Below are experts of layer 3 (counted from 0) of a mixture-of-experts language model. Rows are named router (the router's row for the expert), gate (a neuron's input weights, with its number), up (a neuron's input weights, with its number) and show model dimensions 144-191. Each number is 128 + 24 x the weight over its row's rms, rounded and kept within 0 to 255. Numbers have three digits each.
After each expert's rows: "mostly gets" lists some tokens that are sent to it at least half of the time. This comes from a sample of Wikipedia text that the model never trained on.

# expert 21
router:115107175139114111191116132151136126115134121126076115144132144098150150143118076135111110168134080126141078114142115113112115183120114129115106
gate0:077131103155140130105133136144125149111095088143145113177143104134103090123122136137106140127143108134145155102156183113086138116101147103119144
up0:114112152115126125148094128123138143073117142120079140148132130166119110128098121154144142131101106153143137120126132106119123141166114147127149
gate1:143154126113114174090104098133123123096104108144148064119143143100158052131079097174102150144117153072142136105109124091172129133153116116131158
up1:136197138117135160113125141124090129111116113110130106151093095147138181110144154116116150151131134138163106143125138146127150154120138153166139
gate2:128157130107122115061116087127176132089148098163174108123145143157138171116146131149109098113114160081100150107136126102122122145150139108083123
up2:119101123101131087132079119108160142100152144116118121144101098141111165140145118157165107119168137139118154087094154110107140143136141153144140
gate3:136096103116121130119091153149155098138149127151145134129120118085150122130146072182136095141092114141100141132123158103103160124149168152113115
up3:154125156074152102107130124073150120129148151163161127132116149086169136079125147115115128121145121098153162080111159135133165096152168122116168
gate4:136101113114134133157133140133095119093121170108109134165101141135153146148114083138145133119128097113117099151134103106130142142121110137090112
up4:154135166125105171107111152095139132133127201120093128139139136133151146169128110147113103163078119118127124146134149071101115125124129143124117
gate5:121153110134117150082127155147131108120115159155112109150170152153096114142097095127124127065139126146096082113127102087146139115086110135096159
up5:165132110136133134119116128116114101097108115174147138159124166160111133105093125147144098106129149138100137132131124154139095095125134125138126
gate6:104114101126114114113067104139126156140148118154143100152133109147152095129152150134116176131108128130162155121133100123085122137146139171136132
up6:160144107074134142121153121141148130117162148158141126084137166091096129150100111130152118149180109151090183099128138157131110131067125121093116
gate7:150148124093087133093108116095167132113156154124090111145155160130099136110127118145152171127108129176137178106120118084122079162126164123108128
up7:148136093107113113197127087106107126147152130125143120117131140143138115123108112093139161153131134163122137110134107149146079127164104140155113
gate8:138103158109144124175140103114105174125153173120122086136155134105112146123149161141120106167162099149105124125133115157152138155121137146084120
up8:127130121185119166128113167120146155149106162126103168120097144121167146148168147088159095111203121142124108119150122107164156137160109136140127
mostly gets: "″W", " co", " Ro", " production", " Kar", "″E"

# expert 67
router:126130139107113109132113143141158146114159118149113113140148160086139181134118145092112126177156116115139153129079115131126123105121086156125129
gate0:182129151148107151130178123174150141115095165112159100120146071091117137128132110099094138082112089101114093133120130121103125120137095107140137
up0:091145096105123093148123159140122105117129138120113167109164163157102127131110111087136151121164082106141113100164113115145146153116129103179151
gate1:110115120126117111112148109126125136136155125164122096122127160122124128105114133103120134153117113158185095127108127128162130125164162123111134
up1:158147153110133106107124120152142153097152130104115104170157111123152108128125138100156133114088137152140101107115159091109082103113157094127140
gate2:134141124096122113162173134114147146151111134174122099123131139113119121132135112142095115111177103100133156178113106092135139138129147151124112
up2:148162147137134173119143128162137153183164140122107104125146130115153125104083133124153180086138085131098139120146081127125180125147142132113106
gate3:126174125089094110095119146128164166062119091150175110170136118094147142112137109159149144142133102111170148099127122087109139131116162130162149
up3:140145131105129106097110142088116151123165147139181103092126112188152101139105103121142184088120108131150165107116077099102092111135140160128146
gate4:130123101114147152132120166079132114126149119157139078115124126131122137182064119167103134160148074086140126142137125171173165083185155104165089
up4:133118136115103107119131142142146142134164141168101116125094109103106144086106171152117139133087128152148117142106088151094111129157128159098144
gate5:123138151123117054097128131134136126160154096193130126134110136131165100100107162187153149145142123094136155103148084156159122120174100157163086
up5:129147151124153165156151130110135094166110092085109151113127164116079166106098119133166138154122142139115101118129178141130106142102100138127131
gate6:108066150196115147168103116137144153132170112111098105115129102107129127168131149108117143148170131111129086112079141167167108155118101139148186
up6:124143101149117198160130166129160132150117118162103122095150103140107125141136128147115122116101099118154117166116089119126085109116129122108113
gate7:154121125163133151139146094107110122090116093190133177083127115150163148142147100129107116129091111125117112176106121107092122138141112117149179
up7:145082160137144116159127133097157129119114149098161084053127097108107116136138172129129095127149146115113106094102141114151168141169138134134109
gate8:143052145140120097121137119137118170106114107140090130102103141114129127153113092145136130106201183128177154076135134126150161110106151154145104
up8:116112157174108099105143095089183124106133098123166150121102147160102186171143131124074159143145170127166085116135139090102081106091099163154142
mostly gets: "ors", " major", " side", " men", "ians", "-B"

# expert 22
router:128125149200135060200117144155119125122176113128123115146130147137143108126095111141115106112137141118150109114196121121129110160103091153113121
gate0:159125120114175128168134083130094130128164114129162090154128171112084101155098175178091148150126106124153127141145110073134132118143092186092125
up0:131152152122155164140137115111144146123175137105108127109097088155099143106110110141137141155080087075125116080164115146092135126119167083113126
gate1:133156147074093120083172103118153148114177099155138119113140121118155156129133111114136123157153124132134084100080102127091138111117138140147123
up1:168119115140136140132114111106100061131111124096167135128139167106138151121098107104131115110114110129145102116143163091156180171143105077102159
gate2:101098172099102089143119161139151083095124153162155112179169162150136145108066147110077088087107115150118151109179121078148116150108116151100101
up2:151120118106146094136104069122167078135116111129101139106100058143148129142135129133178106134139125113102125153075100080127109120098135131124132
gate3:103109151079140092113156150134131117129158097131134107157164164142143136094144142157109110143141157110195138110084097166095121112135147150127151
up3:102133126094172087108111099160113098141082091124143098153118127128132123129114120128118132092108072110107150113075117156107146103093115125153152
gate4:157175103098148084107143152116133160118129128157130133186173123167138149134118146173123127139140132145126156118151107141084115110155117143103146
up4:159126108100160125140144163116124120127140081112083127117108128102147152166120160129084149132132152114111135101181164118097152116135139157127117
gate5:089127110112112155095137143147123165092141135112130090119082156137131097092119086134111141149140152102152130131126093128147092137128094133125143
up5:132124160122124136131136145144162118122118082090120103119118095124103156154137165150130143100171169115119107114081115129123161145084146132119159
gate6:172126149115149151134163178120125122104150127129155122169142098138102107143122099157141144157144102121147164166133120080120127119121128150109139
up6:128131130141115174111100098153116085151154145122149142103123168191133099166119153147120115124144178124158112123165153162124111123097165150149115
gate7:142156157086142112145135178181139162124131114112125169137114155184129117107115171141148139136139134104138166140156115144100118143149109163109088
up7:125141129134117161110133133105140131157110182142125099127149125115131139133138159127109122121104124137126095167105100118119129081101159080089123
gate8:146134141135115126165117116145109132153135091124164163152163148145123125115129138112158127130129124129172139102147122153110084165125143178104119
up8:112121117125099157122121137111124112081118160144168139148135106100144128126105121176084125124113122130127102145127135112099122149097162093145101
mostly gets: " Kar", " collection", " cover", " addition", " short", " released"

# expert 62
router:131155120110118195163116139099126145111053112142087115152147133147136133140120130100114102101108133116130153116085107112120107101109152152110116
gate0:145154042103128145132143114091129051149201074158117148128147128122115122178138155149112101103145147127122170093133139109096099110114149140123128
up0:117139132103116057083162125161141135081090092104137140157101090128118124085123162146138135116142146145117137094133105143147117095146123130124161
gate1:105119127121112129172145128116148090093133105140143101140141134154124115157118185088131128125163170093148171111149077135138083110127126115079093
up1:116111101125124130155145148155097131110098135100133165162145090125110116106113155167150134148162164114095108129125107123134122161157111118146113
gate2:104075136156138149116110140104149160131118153131114094112114120123127098105085092091110164140106120111133152120132093138100140124131127147120122
up2:114132117121155117132112128114092113113159169147121062124108158134132141135133120110138139113147154135055129185095111150131167122105123167124136
gate3:092119131141140089126106121141113128111125112099108117156158140189117116151084130157146089148157114181135112134152146126089092158132096146107144
up3:125141113144116125160156115099142120119141137126149124123099108153100094133136151103161104149110135111149151133153127111107126112106157119172093
gate4:117125137100149114156121141144119154089117068152144095093083084152100150138105119162124130139107091126157120125154113131146084113117140099087165
up4:109099127134152082118152129107119168143124137126124108120122119127189134154142140127140138117062150115108132145148122102085145126104095082112138
gate5:138137091132115172126113129101124121118132126157101118159143182155113087143108105132171124128159106094113134148081100091144133139132113135105143
up5:124133081097121132159176130136158133115185158130103112129131119185128113097120144161103112121105106126203150132102119127130127123156142149160137
gate6:127130120120148160149129114140125111102146132112124108184172126121103147121137141120134157117083085111140177118134118088180191135119154147121146
up6:132130124167166140114079128127135134142139139116144143168080118075162096139123118138102150115102154127151066163140104107092157149124153104132124
gate7:109127095089141151146129088160166119117111105156118127131145137106134131158150169122106093076156160108160139171146083154115160118165164130176132
up7:124128153151158151130141139152138149149063106135127093095133104155159122084142114148141129129154125160177141167111131120135158125136147140122145
gate8:092125163055133082157143148112143105117146135102109111114139141120125101133163072124133104086138109129166089150156118114108079151126108120112142
up8:152124093098144105106153102143155084157106128144173130155138122115147141116132132123153151161107129107108126117140133110116103137111092098172113
mostly gets: " World", " Championship", " son", " world", " Cup", "-B"

# expert 64
router:116128100129139163128157138114140160104084118146127119150130103070142152151128150123107084132120105119136162115163113121122119096112106136110120
gate0:107132130134098093125108140121171133150134148164100119091126118133172106134144122145139117140089112133159115126134106120092121128106175096114126
up0:128126194135132107134130151097131133124153146106102120117163087126174132087095133133104124116123153130086174111130096120156164161112125138131122
gate1:113131152132121161114136147123093055136102122128109098108135153154104103157116128113104143123135112112132107133156122107108143180155127108154146
up1:176114153129166133118144128137123132142131164125127114069169118152120140077146140187174123134130139132129154092135082116138143117119099124112144
gate2:138125164140167112132158142154107174121125149177099128091115094123130141119152160120085136116155130119162133139127113153128095178110131125098125
up2:099132133131125104128121119088094127123135137098148104127083148146120101157142164116072161137115122090133116128140131099149112148151078169103149
gate3:113153131132142176070162159111115099110124111155136117120113094098135124128135125092116106099146164124079130148098120149071139139132122125143128
up3:137136144147127121168139119106149116136133123091118095122120120179180141110142107114120081135091155147107155115134139104145106096113159114135101
gate4:121143173104149173156116136149137135084156143123145118174150096138137120164157138082158120122127148125108118138156101139121141122162107201167101
up4:132144114124123157142130148129162062155159126161119160114093103126127162106113106075120146143116095116094160152122167092165163117088180130135136
gate5:126141085159150154139141141146149141130129142136129111107096101128145091124165134106103125137112148146115098114147117127150118096100109143104067
up5:117153138114141183114158117143144156137125146117132130137074127133124124121136139149122183108160116146136137154116120142110135109131128154101131
gate6:088117119137115133138147151115146164101131145150145138130119120147130156147112077102111144140104145092094112159137117100097139100137113149120135
up6:143146121139165115120159089125106124064098128087151162142133154106159112076130143080203136144123111142125163138124161154106152142139129158151118
gate7:114131154112134154165134158107111112128103109117113100176132122091150130101147143102151165156129149158080146118103118172145129134141101156133140
up7:181104123124157158161107136152146110139157119115134140100105104158164094111133107133118103143119185147108104119155128099119138138108110185151125
gate8:154113155112140143123119132144096112152111107120136172168106124175144145153174130095148126132123100120142133113129132157125123125120117087145134
up8:109109106124104074132135140124141117096091139123101180109114116175135116190128105102112113121100127091110097172120087129127143107120138185081099
mostly gets: " World", " Championship", " world", " ar", " major", " against"

# expert 30
router:120095133183122094146151129166112134115129118135074116147138192106153121144103095121122156135116122109135112109133118126110116176131130118120119
gate0:082164147180131097115100114150157152139097110126138140114128175126168110148138149153196131138105135132074134144170132134092146150134158122101125
up0:178085114158156147087094127131178137123104121123121163142178131177111115103168085165085144113114135142130138115188132149136115122119112116107168
gate1:089151115129150091145120140087117104113120082106116103099133118132169131154116156095123125168174119125161081092143118142114113180122149117121130
up1:127116166139132122117116156159139115131112124150102138137132081139142149106134125167099106113143125097157140139136153112101135132162102130117148
gate2:124124170154104120109113072148157145111087113113109091129117087095156102165084099088125149125084136104119103111107089135110155096111133103132119
up2:117127136130128188161114133121131069130152125120124154107170156149141139114109081097114096120093156100065106125140140098166144088143095134133143
gate3:107135139107113092157091184090099098123128106133097110113125129165110135155143131153150115109144108129082107167103104085077084144188118096123126
up3:151121183138079137117139138144091145168134183106163108127088123089158098124136106077155121105093110156113129096171130087132123088130099101150114
gate4:066120097152174097157134119131127112107127130141134178093114155150132107128119154112127120106117111060131128097136122085122103155130136123161114
up4:161144140153138112103158128141100097113137144145131144138136130191137129130168154171159134101149126105150169109127093082143137155156117100145103
gate5:119104153142134153114159116180124111120107126140137099115120127084149094168118129143156119171136118109175101087142162126140141138129135108094107
up5:119103158136124111135139150142101136151120157161094193131088161152109135104089100096119157138135086124127114096098148119164123175107148150117123
gate6:141151117133100144075150195139174132104152155171097121099136130142132099155100124137114137120153120145113124109112137118151139114149148108115124
up6:145163102085163139169136109081142139125134102128137112130163121149124133104107137119155112119137146126165152144144096148151119109100115099131168
gate7:151123098121127129127080135128147118152093108134105113163139135133129113126149133123132179155133145142198140148127109121159114120116149122157093
up7:185091117153149131158077106149075101113148126103121137160150098132117147189110145105091118148112110109124110135141128159118146163144126093113164
gate8:145118135129089112119145147142082097118166126121127125147140120156139117123105108132099094116158137123152124110180123150141103174142119153162165
up8:124157105141088127102143130153174151139168118136121130084136111148116148114151121143082136069063112108134098141134182119136118106134127138119062
mostly gets: " addition", " collection", " Democratic", "-K", "erg", " do"